Below are experts of layer 3 (counted from 0) of a mixture-of-experts language model. Rows are named router (the router's row for the expert) and show model dimensions 0-255. Each number is 500 + 25 x the weight over its row's rms, rounded and kept within 0 to 999. Numbers have three digits each.
After each expert's rows: "mostly gets" lists some tokens that are sent to it at least half of the time. This comes from a sample of Wikipedia text that the model never trained on.

# expert 36
router:513538484497513498539506522522488459476484489501484520491515518529519491508489488484479451548431531534491544477477475477529509468498464524483529505521471494494483470516501491458517499515503495557503524500468494522500498504559490483519493491488527492518545503497531490476522500506504510503522460464482512527508511454472532455478462502516510493486502518495515503507507511520449522451485508531478466480466517566512492511511504466507542478495461468444470573475489458513505474469561508500462507480515562500466503491515462509527472496529510499522512507501506474502507510475421493497498490553508508514510496523513498516469515481502529501475476428543525512482508502516527519482517539481519480493483489480454499520506512520521508490542519515517493551468508500506516511553504505
mostly gets: " Al", " South", " New", " West", " De", " La"

# expert 44
router:487527548477501535521500487491464481472504516476476526511525530488505415496501499481510489575500495553504511529475452458512485474494497519469534509495474516481477488523449517455507511499532495544510530466491494489522462547499481500477434507495511512523489485517488469454493538500505502486529512482483486520553475529479468482464498499518519516496487477481504485532497501512488537525493490527515507480481544515559476511470490511486469522496467479460458519518509489514522495465529514473510519483516486482514505485560523510484480477489527488521497494504466487487517501496436495478494493511490499506508481512552515542469505483503481504511483500523519480424509497524557535480490497511517504521482482529462494524496506553509440513495490505526526553475487551486519464535508499
mostly gets: " P", "C", " L", " B", " S", "B"

# expert 42
router:576499489505500504492521516504480487501483528518476499488474526499496493567479476518490465495485511508510521498500481510514486519541469504486504502544501488509463506488468517493479512506537490473518507434468490475531502510506498504514470533483498492527493473505500498490501512545511503544481508508495521521496451507498465483483474498539525500516441503523484467541512551482490506517506525539480469488467496473549485500464500477515476533469486502494467515497475535521511462474563496440469517485504532505494473526502456526519549430515534509478518477508496496509471491514494515494507493524537523523501474548522457476513516444525488553535473517495471477457526535509533483462461484550523495458479429487436515502501498493498484507497491509453502502512486521508531500528505472
mostly gets: " season", " year", " team", " album", " years", " game"

# expert 55
router:510503489489542502475515507522476468502511520516534501534488511478515500525507513520509479543524497504487516520497511505554473460531490531520502495504507476516479524503439503491487487505541440479546495493475448501469461497521480493451506503506481546521501449511525446493503512505548523538520502513477514509498500508514505466423460533512537453520474508478493460507507489486495519515508512488473493493454534522531454492474513500538464453516492505484520464525482471513507450537462544482504512493525503491488534512528475498505540496516534525501489501515492516540497508516492493505521489532487506485536504551498502514500506485535515523467495491539487503463543490577532496536534467521523528441515517471489491514534505500495466477529448503481512553520513528504499501548515495
mostly gets: " JPL", " there", " According", "There", " respectively", " together"

# expert 62
router:553525524511485483520509506531477506502477507487495503508530522510483485580509501491490499519493522546489532499502496493485503460531485549498507502516500495533478494478493529484508513522543471476494538465480484507547467508518497500519492542496508506515477485501502494459513486518529489535505528507453541543517452498504444484476487491535510477506447484497479511509497509504477532498509544507477512499469505514579502502454498492497547505457444513505496537481502520504511473476500533498429510505502504493513480534513441541472504468563495554480517488529461472489486462506479480483492493579499511525516502514506448486499507441519522524494458470502477489485529510545504497451468502506502500489473478537472511519503491518527497484484506529475478524525509519534512473529486476
mostly gets: " building", " song", " band", " village", " version", " story"

# expert 45
router:495483510491484503503520485538504499492467509480495516426510511479518489566469529512478506521517511482436520514492492496510499528487475521463502506540484483504485485522498509484507486485518511504487526479463451489540488541494479483505386505515537527502489461483522494496500520515514498492452473491499498540506472524481490496504490448546504481488465513512466495548502546483497513439460532507479504464481484508548462518466535478464483519476505475486505467512486530509499513493529547487477577510519495475504501498524512517517512455520488575504511487537503509530513485502493546474491480502505543512538499517520469462502480465452505513463512512472488507498534493518508512480511525538501492498500476477487482563538499516514498502512485512509493518493500554516522514494521472
mostly gets: " ==", ").", " ===", "\".", " where", ".\""

# expert 61
router:528500493471554488514522525491476473452509481478491501465500514485515492532483497458537501543487538478500508512449488497493492497493497507490502507511495522486487504511513492482457475539535458475498490477492485498477475481505464497469461528538516509493498496547559484519500490511511501524535527454477514487522517498491529459501530460568510538515500526552521505523517507502473541502512500552507497492470560469510492507532517507459508529490498468489499534506474491475518489465461514485489528501523563430461496517504509536521540501532507519528534488512510509504556527490509486498500511539529522528508481507515488475492494495468491523495492519538494518496524512502522489500433529494541465471434491493499497519495508504511488531497444533538453495461504509546536480535536474
mostly gets: "tz", "ek", "sson", "ić", "ney", "ón"

# expert 54
router:494493543485472545489504455531472498491472506529487482510501523526485484483492506490462505499496531563443514515455438471508457500512480517487562523533478492512473469516480492495477504471514482527507509487460484450521500540502512473491480519471510470503507469531494481483545512499509515490523508484465516526535452534489480506484468476488515509490477489475505453535525508517513513484459475524488478476479521486499444495527515461463488513493488515495471524475499487512521501457488513492451532476503485501494505513535477504487513490495495486528530471492448449499521417498449501488469463515470517488478488522494502517500450515517478522478519494467498501491516511497541477519518512502498460481494450516479437527478524490512484523501493505517533546480516556503550531510464465
mostly gets: " \"", " re", " c", " H", " [", " p"

# expert 29
router:521514530508508477523520496498480431489471511486467509530491503508548426527514489490530526552471519485472509498468495515512500469496474509504526481563498525485506493488481488479496489524517483482490505507473489446471509488520498478500478534483532482503506482500544502519500552555516520491502466485458512560493499524464481492520488474508498488489467479482507461533516543516480506478471494479490514449488497485529476524430493450456495495486495475456512511496504495492523461483512508475484557520520478462471470517512490509469533498540503507502514479515490487520523514500467534417470474513520523516495430488512467484499465487485523542475482496475508498509523490504534483462462500506501459486501439499500508542483499476545492518477451545502494508484488514497535514508493502
mostly gets: ":", "):", " titled", " Synonyms", " include", " included"

# expert 0
router:526511509495509510496517527533497431470495524491500550494485518490494478553449476497526462534486523555497544474489473488521499471515466503462503513511482502507477438485470535463531497539528478513523535485467500502481478555518536487496508526487539501505546470493514482442496535506523516522514484499492515514492503460476526468497471480524509485501469486493526451516498502543490499455496513529478473480477508474530494512515480497513474490489451496468440574485487525471514468488553501472481499461513533465473473489487461502518496466498540504502519497498501504554490458508445490493509488518541519531503511519524499485499483478526541488532431504479518496449511501506496501487491515507495529478505491462486511531457525542509506495507496531495507523502493489513524456526497512
mostly gets: " National", " New", " World", " Best", " United", " International"

# expert 25
router:476533512490535477516515482533472502478482531523446502463514512549507463541502489502513516539505510498500538522476502520522466497484477530519507412482502520479488502522513500522489485548525482504512519467481495500513491515536514498490493569496516539505498475510556492462507517525519521529469502488483516510489518498486494461482466533518526491503461484486521463511512516483503523462506518537499498431464485469504506531497499513506468508504463513492468510486477464482527489479479495428494514506535502479518488551498468504504497482496473513504494435500483505461538510460504569472482432473503515545519504518487470494457493511484514508514509514469448501484537543485502519482446476525509506500507474493491509498504487517538488536518504540422503503455515506504521495496517501
mostly gets: " 2016", " 2019", " 2010", " 2013", " 2012", " 2014"

# expert 18
router:527480515484525509490527471505470497450490516482499533460546513468478500526476540521519529528498530502506488527453469494507490515507474507506551514498500516475500522461488503488507445498503520494540488500464478549477455507529500477432469550540504529498512444539513490491528487511516523496495534504455523518521486472444541496503497511503529502496456517516521470498532529503478499477515465492481518488496507472495529517490500503453512517480499504487530547478470470467519481492491532489452539488504495458499492524499447525530492526512493523539536503508505522572475504490498481506494513542546521534554490525514476518498498486446543510482453522509504518510502499512524465461474481485515487483462510490481460507493541480497514481534484551512460530507510489504536494476467494
mostly gets: "able", "ive", "ary", "y", "ie", "ible"

# expert 52
router:493493533502518513522549524498518487497490520487451493490554524522506475488513483503495504551485502521493523547488490494524492434538459517506514495523447499508494503491505515508501463508500476482511503485507499512542480537513489494446462510508524481524507498545528490490521534549507499526567474468450558515515467494482470490476489512547515491469463491531523507506514518485501497511472512516482514490482517489586481518504518497486489510464527478500488533477498513481527496484513516495501506508530488474514511511552509518457499455488486534507504453530495505457485493458488496505516499507567511541471494508518507474466499438516556497461514508526463469478503514530521492476488503551531481467485496532503511558494504529517470513500510552490523552475495497555523482494509485
mostly gets: "3", "2", "1", "5", "4", "8"

# expert 38
router:515519509500510489492521497528499494485493532509493528504557517524510460537474475450511512517497528527497517523510473459547472513509450509478516465494463498497498453444460521482507506505497520508548492485477496512514481541530481488496465514505519508522496459537511487480536510505501511531480519482476522491516434453484515479486460523507533486515453489503486500495500527513473512469488519521467475496501497510524515499527508472479520495448502486451463514498469493504518495497545542467486517483497497498470524547479457504541499483551549524558488482503505467545451470472448503479518511510511514524529523567494481495461492473494544489511453480461505465488515498533501498477457548525529514494493502492493449508477504514516485485505510532451508536497528515512516492537457502
mostly gets: " new", " American", " long", " public", " early", " main"

# expert 27
router:511476508497516555484500492530482503513514518434500477483489515499492489490445483490451519503487529538469495543470493540520492538492496506508530537539478483508473482506507493498453499518518489532489488527516458520520498510548516458515473523500500505510504476548551493478508494518502522495461502484492506528536435487485504493497468465517502519470486524530487511504510509510467496485465485545415466471463526480506469510526501475511509507494515490445497495477464501507517488517515514504460537518540505476450503515495487531552511458511511474555517460490500484504499483475490565483486473480508518512495481505495506491516464535535513500477501502519499498486537529493475521465483493524497459455507519548484425510530505497537521520506485489512510497474541515470552513547506462
mostly gets: "Al", "See", "-", "vo", "ambigu", "Ex"

# expert 28
router:513496502492494484502516500521466510467485510485486517490503520501477467530494487467495505499494504518475508494504460517509482473527442510509514510500502487498465495520466516506515490495511500470559510417473510461507506558510440465437490506466560473515506479521511493486457518504556516547464512491501497532547514522501483496490492503519528530473508509499484459515512530485494543453495489523485468464476517541481449506486562468509495457492465492502497524495486475499494491450499517504446532510513519505497489547520490494485464493489481504526509460525486481483507457512468541504463494528476497492487511509517487538488484449491512499468488449483528499475533511515489507472524543489531503485494509520484465513502539509536461504506487486485528526487531571534533488530484447
mostly gets: " (", " \"", "(", " [", " '", " (1"

# expert 59
router:522545504482535486491517527513468483477489507485476539510537506511491485487508498502532491492473521516509497521436446516517492498539489517485581508514465554491496463508468523473525466471500448555497493481501497497500505562493521457483505512497505467539529489513510491483511515499516540497524522414470495522543477545493482462500475489508513517482490493478495494543509511517524529534466512513532496500487533505496456506454516486499514509514487490470515523499480430483531498471524489497480506466504500484490486509558500544444469501510472510535516500522471462497486501462465490505465464552482502523582483517536507474502493496491518505499513459476468502508502497499535525517505514519498485497499472514500463522535528518553467506500537501474513509498505548506501507498497496
mostly gets: " J", " &", " N", " c", " F", " P"

# expert 31
router:508501504484540491496523453520477470467479542499443501505509530521524484536497462472526493489480515481489507508487497454510494499526452502462504471511500504506490483450459527516524467476491514502551482473477468531507468516519485490469470497512511515515498468518533473495495533506502520528514515486505502505504432517483532486475503525497546472518488492507480496505510523520478503491488499503469442480504492521518509496501534471443503509482478496469494490472470510491516500503501525501466544437505473493520508514494461490468475499505546529565496477557486487534488498488508507469530503516528524502550517552504465540497488496535527507484449442480502490499501515532533503480518537526537528479472533489505438524477499548512511459516524523518472561485538522543503462510472500
mostly gets: " also", " more", " well", " most", " not", " known"

# expert 60
router:482505473485546521513520517573489460486466517516496486511526524470537477492503522496559534506490550547503495512484488470513490493550435518482528441485462451507491516488490534478477505495504495509563521468487498526469472525494496440491479513520482453515525475489512486501508506498524520525493503494513522524519451531469483486511511490523529525540493498500509473502499552535490504501495503490478461472502528467521446524501521521465545495476477501493472517492465535495525489502538519479488511490512500478518472507514472524468482506492503520536496450540498469571453498524513496485509532497508512516491479523514490491473479474492522510502489508494483478474516527509535468510513534492501533478457532525466491523552504519496503474494502491465490538490480502528535442532466454
mostly gets: " one", " more", " two", " other", " all", " most"

# expert 63
router:501522536441514541500506502517499496524495491482478533483558522485506467521476545502501483569508506483483504510488519451527486498508476503467531464521471501513487502515456485500509497496524504533502520447508488529497480556504507485486431517515521549499500482486510497505519534502521491514468524478503549518511449523458544483515496448582558513467498526509452488576520536473484503501492510486520514461469540490540448529483527494488529512496514491489487502484489525491508508480528542497487540472511487490509487499550506538495532431531499532498520501522492495514506478481500524492450490493502497507521481512503465475512512444489501510467515494482510484491539496512494514474514537527531487510503487505460457550491515517477496506539474526527501504504494520510514514503477489
mostly gets: ".", ").", "\".", ".\"", " However", " ==="

# expert 13
router:539535481483468485519512494529464516506466543509488509454511516480550444493527517495474501512500528522515524516515514511520512484586487555477500527526502501486467494494510518483520515495532492496493537484491507454540494522510499508494506532495539496504494490517501471454478489497510516491509512470510481521519428493498537485511489493536524487543484495528506477507540550473500528471495466548490489482470543496516499501450493530510504470489468481486515511470482470504499462457527511475426500520523534499459471491507509517496469495527494528490544504518486516528466485474461507486478496502529510487490524560528482474471496488444511531503499482566502505475498485511511542483493531500495541458490521488488496511545514485534435522508489534497478548500503543472513491487490469
mostly gets: "==", "|---|---|", "Personal", "===", " ==", "History"

# expert 48
router:517498490488551497495562515510504483443488526489516498428532520490495512520503543485498499494492514498485548498504491490520440491532492574491501494523487472493487516465474528491474510476540491483505496494466475507527500526508434503498467500510551517521492490505541471494486510542548534496522501511510485558516500508491486494469494462529502492538473528548480486525513531478478517461482554499442467485493535525528484483531520456434467482458489506495513482478498488514505499510492502501489514485505494480492475537487495545489529458498483533512505453486501511497516470474479554466488504501521524523499509511503466502509505445524469500472495489480513485470517505522531517498520487502567481480485472498466509522485522517540490502519514549505490551522530528513529465509500465
mostly gets: " 2018,", " 2017,", " 2011,", " 2020,", " 2012,", " 2025,"

# expert 37
router:540540503514519491496512503538494483502469504524501520504497522507485498525491491488519488522492516520484493544462472471499491437524488537450534506523488483486473491477524525469489501532523434518505541492460465534535499518510499506507498516488541506511487491534500471440530488497521519480514487491486553538510485501475464467501478498514512478517507494503549504531522505526492535445512531551484508482447493502555471500452493476478462498467464512492458540495499536501536497496498530492473502478521496488503479524508450541514475490540520539512505490503541473503536431475483467498492509537476518490498518520543455521497468506482553520501439476478464512459513499500538490481485482521514534476446486507487508503517511512558487494478514528500505505501493526493515512550485493
mostly gets: " song", " Love", " Music", " music", " You", " rock"